From a checkpoint of a small mixture-of-experts model trained on Wikipedia: 13 layers.
Below are experts of layer 4 (counted from 0) of a mixture-of-experts language model. Rows are named router (the router's row for the expert), up (a neuron's input weights, with its number), down (a neuron's output weights, with its number) and show model dimensions 192-255. Each number is 128 + 32 x the weight over its row's rms, rounded and kept within 0 to 255.
After each expert's rows: "gets" lists some tokens that make up at least twice as much of what it gets as of all text; "raises" lists some tokens whose logits its average output raises strongly, later layers aside. This comes from a sample of Wikipedia text that the model never trained on. Tokens count by the router's weight.

# expert 4
router [118 118 118 164 121 159 113 192 113  78 110  97  95  95 100 119 112 105  91  92 125  76 133 153 158 139  98 155 120  84  89 165 181  91 161 131 159 167 125 183 159 157 119  97 173 152 103 130 125 188 150 176  93 153 128  55  80 105 164  94 103 133 132 114]
up0 [ 78 131 144 123  77 107 129 140  99 168 111 157 139 147  77 130 165  95 184  53 144 205  93 107  57  87  80 177 227  90 156 196  94 132 112  88  79 121 114 132 147 184 123 168 129 132 141 111 128 152 131 139 150 100 130 127 163 123 155 134 123 101 103  95]
down0 [133 145 126 128 131 207 112 148 110  94 172 104 114 143 151 119 162 120 128 169 138  89 156 147 144 156 148 133 114 156 150  90 169 136 133 207 136 128 154  86  99  92 107 111 180 165  83 188 110 102 156 141 127 170 150 159 102 140  94 102 138 163 146 161]
up1 [164 132 148 147 148 114  93 130  66 105 160 145 119 125 160 162  73 148 126 168 141 138 149 122  91 148 145  90  87 167 106 104 138 146 112 135 133 208 116 170 197 184 174 106  94 110  88 117 144 168 143 157 133 150 172 137 124 168 155 127 146 137 143 169]
down1 [137  86 101  93 113 232  82 134  96 134 119  94 103 138 126 159 181 105 181 110 142  75 116  92 132 144 141 148 117  90  98 130 129 157 182 154 102 151 120 140 116 133 151 136 227 128 112 144 116 136 108 148 115  97 103 105 171 117  71 108 158  87 132 123]
gets: ".", "\n", ").", "\".", ".\"", "=="
raises: "\n", " In", " The"

# expert 12
router [ 90 112 120 201 156 102 124 125 112  87  99  78 185 133 115 129 171 138  98  96 147 143 140  98 160 134 104 160 120 130 158 162 144  96 148 134 104 130 122 157 145 162 108 116  90 142 198 165  65 156 102  90 167 162 118  95 131  81 142 162 148 129  86 125]
up0 [147 154 112 129 124 134  46  48 213 183 164 106 110 127 117  83 127 126 158 137  64 103 125 100  96 189 109 158  86 135  94 120 170 142 120 153  69 109 201  89 125 147 131 124  93  71  85 108 131  67 113 147  87 183 115 171 155 128 146 101 118 102 133 135]
down0 [174 137 168 123  70 130 116 124 175 131 125  84 108 127 120  90 180 154 120 167  65 173 157 106  97 121 112 137 183 202 141 130 125 207 124 125 118 107  90 115 183 155 172 166 116 116 165 226  96 146  92 142 127 191 139  98 145  96 102  96 105 152  54  91]
up1 [140 184 133 148 127 160 139 146 166 169 149  93 130 161 151 139 146 100  73 125 164 171 135  85 127 116 111 146 128  56 102 150 134 137 149 124  71 139 132 116  90 153  93 108 137  93 172 104 169 114 186 150  66 162 115 130 169 125 107 146 193  98 133 148]
down1 [110 116 121 133 139 164 119 155  97 176  99 114 183 191 122 134 181 134 125 124  82 107 101  92 169 119 141 116 110 142 123  86 104 112 123 103  76  93 102 129  93 158  87 168 115  77 161 117  74 182 117 170 154 174 150 135 150  90 110 119 138 136 115 108]
gets: " as", " with", "ed", " by", "as", " had"
raises: " the", " his", " a", " with", " its", " in"

# expert 7
router [105  69 161 121 171 187 141  93  95  92 100 133 126 122 165 161  94 154 143 111  75 105 139  88 175  99 176 125 162 153 101 119  99 116 122 154 117  98 172  98 170 133 135 151 100 120 163 144 125 135 131 173 171 165 125 188 169 174  79 155 115 144 151  92]
up0 [173 133 113 102 164 147 202 145 111  92 126 170 113 113 108 162 173  89 134 114  98  77 132 139  76 109 170 154 133 166 168 112  95 137 101 121 152 117 102 115 141 114 131  95 126 115 153  92 179 152 158 145 114 180 110 136 164 181 173 169 161  65  55  96]
down0 [ 92 199 173 170 134 110 137 104 114 163 180 147 141 174 148 139 118  93 119 156 181 203 128 124 161 135  61 116 111 123 133 156 153  91  81  73  71 123  73 137 169 142 150 167 178 130 108 124 148 109 160 164  79 194 147 117 163 147 158 149  91 184 113  99]
up1 [132 145  60  74 172 173  84 155 126 151 105  46 203  59 108  79 160 136 111 124 130 105 123 118 168  92 116 100 169 104 131  94 166 115  95 124  98 138  22 118  99 184 163 198  69 184 123 120 150 137 119 101  96 133 147 115 193 120 122 255 124 118 162 134]
down1 [ 99 120 126 165 104 160 121  64  92 106 161 103  72 157 116 233  88  90 102 139  94 100 144 100 104 116 170 164 120 152  96 110  64 144 138 130 145 121 196 171 102  73 119  83 140 127 171 144 153 139 138 158 224 184 109 163  81 152  82  33 167 105  86 132]
gets: " of", " in", " on", " by", " from", " for"
raises: " the", " a", " an", " its", " one", ","

# expert 8
router [112 128 150 121 140 138 106 116  90 117  74 115 171 149 162 126 125 144 114 172 109 105 115 145 139 143 137 103 121 174 162 143 137 102 170  69 129 103 124  63 129 113  65 118  90 153  45 101 103 176 188 112 102 159 114 107 147 169 147 117 124 103 161 105]
up0 [151 101 179  68  56 156 110  74 124 130 127 110  80  78 161 167  73  89 130 127 109 128 115 133 139 101  64  71 113 128  86 198  99  94 166 169 134 110  90 105 143 114 184 137 112 110  95 166 129 145 157 140  80 129 148 160 169 170  65  92  82 115 175 116]
down0 [149 116 118 157 100  70 105 127 111 147 170 127 145  92 102 139 133  84 160 143  99  85 155 140  95 209 124 127 145 141 108 131  94 113  95 115 131 110 118 141 165 210 114  80 148  83 131  86  98  90 136 156 184 132 102 148 131  83 141 196 107 180  45 151]
up1 [110 119 128 121 131  85 110 180 161  99 126 143 172 175  88 148 187  90  95 122 125 178 151  38 129 140 127  42 127 143 212 149 127 140 119 130 193 123  81 157 193 129 110  81 180  97 100 102 157 154 133 112 113 123 134 113 154 213  91 163 105  86 199 141]
down1 [162 174 144 108 106  96 149 142  97 166 141  92 114 144 123 165 195 151 114 113  77  65 106  84 135 102 156 184 168 217  99 126 112 127  75 157 100 147 164 143  67 129 166 113 100  45 139 116 128 154 100 156 109  98 132 124 175  99 165 131 136 151 208  86]
gets: " was", " is", "s", " and", " are", " be"
raises: " a", "n", " l"

# expert 36
router [ 72 130 168 187 132 117 111 120 124 134 127  99 151 193  89 169 160 126 100  93 132 114 119 120 160  99 140  92 160 185 168 161 179 125 128  97  77 133 122  93  92 178  86  97  92 155 117 134 113 104 103 181 107  68 136  88 168 138 178 120  87 108 105  83]
up0 [155  80 117 188 122 124 243 109 130 123 128 139 129 151  83 136 177 146  94 135 147 180 150 124 104 123 108  92 121 120  94  90 140 121 156 141 158 133 136 117 159  89 120 106 116 156 144 141 156 171 187 178 171 171  42 135  95 128 126 182  65 140 146 110]
down0 [ 73 114 144 124  92 164 162 125 148  92 146 141 112 133 223 125 191 114 156 107 117 160 161  87 103 122 138 117 115 136  77 130 101 110 132 172 144 192 145  92 147 163 106 167 150  90 109 152 177 130  82 187 163 151 156 118  90  96 128 183 116 138 189  82]
up1 [165 125  93 101 186  94 146  49  88 137 187 126 153  97 112 170  81 147 103 127 144 143 155  77 119 134 124 192 143  79 165 188 102 101 120 159 111 161  79 151  86  84 102 156 134 165  78 108 147 121  85 101 157 122 128 187 182 146 234 110 142 187 162 119]
down1 [111 171 116 111 143 101 149 158 191 170 132 153 147 142 132 126  67 126 130 111 119 103 117 154  93 153  81  67 132 142 112 156 158 168 146 138 171 161 127 187 116 154 117  99 158 137 113 135 104  57 167 153  62  93 117 172 122  99  99 102 132 132 134 166]
gets: " to", " and", " that", " which", " for", " or"
raises: " a", " be", " the", " end"

# expert 42
router [ 58 106  77 141 131 116  97 118 138 161  85 106  81 136 103 162  88  98 105  87 112 166  92 155 164 142  85 183 150  98 138 146 160  98 150 152 110 126 165 134 174 175 131 118  80 193 182  99 107 156 144 156  84 111 147 151 141 156 135 137  89 159  56  82]
up0 [117 128 135 135  91 101 154 132 160 123 126 114 142 201 171 175  78 154 154 119 116 152  99  69  97 117  86  46 109 106 172 132 164 106  81  55 195 129 151 109  51 172 156 123 106 117 176  80 102 154 125 122  91 123 115 143 135 147 168 145 137 137 150 142]
down0 [101 103 122  63 150 188 118  97 117 154 113 107  96 115 142 126 145  80 101 152 131  83 128 162  81 107 128  88 147  93 136 135  60 167 114 176 135  89 184 163 216 131  79 130  93  85 153 128 144 130 126 156 109 169 158 158 164 151  95  82 147  98 117 142]
up1 [140  81 136 148  93  99 167 169 139 107 175 144 107  71  97  70 122 111 139 159 116 150 137 104 179 149 141  99  97 172 148 145 124  86 132 125 105 160 183  77 132 161  76 109 135 127 109 181 115 136 123 134 125  88  91 110 112 149 104  23 169 126 116 225]
down1 [124  97 157 154  72 163 133  98 129  28 155 124 138 132 175 135 109 103 150 136 179 154 178 113 135 177 126  33 142 179 121 142 182 131 143 122 130 156 141 155 146 178 128 135 130 162 111 171  96 148  98 187 150 180 168 119  78 160  87  78 125 156 126 170]
gets: "\n", " (", " \"", "==", "===", "/"
raises: "P", "Ch", "B", "O", "In", "G"

# expert 32
router [ 84  90  97  89 163 134  70 122 114  69 182  97 170 141  96 143 132 147  89 113 147 134 175 166 156 147 118 167  74 135 145  71 143 136 110  92 151 167  68 172 184 136 176 124  77 142 120 169  68 139 156  93 119 122 161  59 101 134 136 126 115 149 142 109]
up7 [155 102 104  72 143 121 113  82 108 134 102 124 132  85 158 167  96  98 158 106  95  75  91 136 129 113 159 154 134  74 166  98 132 136 130 123 136 102 159 135 169 139 159 135 117  54 110 148 178 142 112  99 171 126 143 168 164 142 194 101 147 102 140 124]
down7 [126 152 104 153 117  79  94 133 163 184 122  71 129 167  92 130 140 153  57 117 131  99 188 131 178 118 122 106  94 114  89 118 146  92 162  72 134 215  73 153 121 121 102  98 126 139 115  79 131 135 129 147 131  59 120 102  91 112 136 106 133 156 120 159]
up8 [105 120 116 166 133 156 153 129 183 194 171 127 155 106 122 142  55 109 164 144 123 105 149 145 125 147 150  91 131 170 145 102 123 142  46  75 146 136  85 140  76 172  99  99 178 113 137 147 136 102 136 159 127  62  70 100 178 160 223  85 107  83 136 115]
down8 [111 113 106 143 124 131 120 158 129 182  66 154 100 174 130 114 157 159 175 180  48  97  46  91 102 191 121 126 172 149 157  86 112 158  97 123 104 127 157 155 143 121 131 117 153  98 143 150 184 144  88 141 114  70 133 136 132 127 145 161  98 107 100 136]
gets: "in", "it", "on", "or", "er", "el"
raises: "ar", "ed", "-", "el", "ars", "B"

# expert 17
router [108 134  80 173 143 130 120 133 137  72 104 106 146 190 140 127  90 168 123 192 109 174 118 118 178 114  95 130 182 166  72  93 176  80 126 173 114 115 100 111 166 155  74 182  95 167 123 172  87 144 118 177 158 117 163  89 134  77 161 161 121 144  94 107]
up0 [101  89 122 139 115 113 133 117  69 126 200 110 142 136  73 112 140 126  91 126 119 119 164  75 138  89 111 131 115 131 106  73 124 158 101 113 130 149 138 111 177 120 199 135 178  73 126 144 117 155 154 202 170 135 149 131 125 155 106 128 111 101 171 150]
down0 [108 162 154 117 127 169 153 138 122 113  97 201 104 132 144 107 165 146 137 117  32 146 104 147 153 112 130 161 110 199 132 145 179 111 154 138 164  88 121 146  98 121 128 157 100 123 124  69 118  83  83 100 124 120  72 106  82 130 159 199 160 131 136  94]
up1 [148 160 134 161 112  92  98 189 108 141 162 103 128 135 149 117 136 113 117 104 164 129 117 132 130 140 134  94 147  95 157 186  58 151 144 113 180 125  89 103 144 180 103 150 104 215 164 109 178 146 125  83 151 108  98 130 151 147 131  94 158  56  77 123]
down1 [168 141 182  74 105  61 115 116 171 130 139 190 116  95 102  95 168  95  85 128 124 170  55 225  94 158 137 195 129 178 167 144 112 104 131 136 189  96 140 119 117  84 150 120  95 151 174  75 136  87 132  85  89  89 136 101 128 105 177  96 123 148 134 102]
gets: ",", ")", "),", "\"", " –", "\","
raises: " and", " which", " to", " among", ".", " but"

# expert 35
router [ 90  96  96 164 153 169 108 126 115  86  90  91 157 162 119 100 124 161  87  92 152 103 163 169 167 136  95 167 117 135 134 109 160  86 167 166 103 156  89 152 166 161 105 155  89 159 145 161  93 165 115 160 128 139 170  85  97 107 161 170  99 153  93  83]
up0 [160 132 156  83 138 151 130 171 127 119 122 156  99 176 158 171 111  93 141 184 128 104 110 137 105 112 132  65 109 158 117 138 136  76 118 110 164  84 172  91  98  43  60 107 150 114 124 140 109 111 178 135  66  99 128  98 123 109 130 163 115 144 126  61]
down0 [155  92 102 152 120 101 140  90  98 123 193  59 124 138  98 120 115 122 100 143 146 132 131 166 119 217 128 148  71 135 150  80 174 141 108 180 119 155  87 165 110 131 156 111 169 130 150 133  96 119 173 150 106 141 154 122 135 187  95  76 106  98 179 126]
up1 [ 99 135 114 146 149 123 127 144 156 202 142 161 112 101 101 144 168 156 141  95 127 130 124  98 171 130 168 113 141 103 157 105 145 112 125 164  89 165  81  62  89  67 106 150 167 134 129 123 100 181 139 178 165 113 104 153 195 107 173  92 131 136 137 158]
down1 [ 76 141  79 146 137 173 115 134 119  99 125 132 138  78 176 125 108 143 131 112 158  83 118 160 178 113 112  95  84 164 163 130 188 178 134  98 116 164 110 123  53 132 137  68 114  97  93 113 123  74 165 118 104  98 144 132 110 153 154 140 114 119 152  83]
gets: "\n", " ", " J", "M", " New", " John"
raises: "Scientific", "mas", " Creek"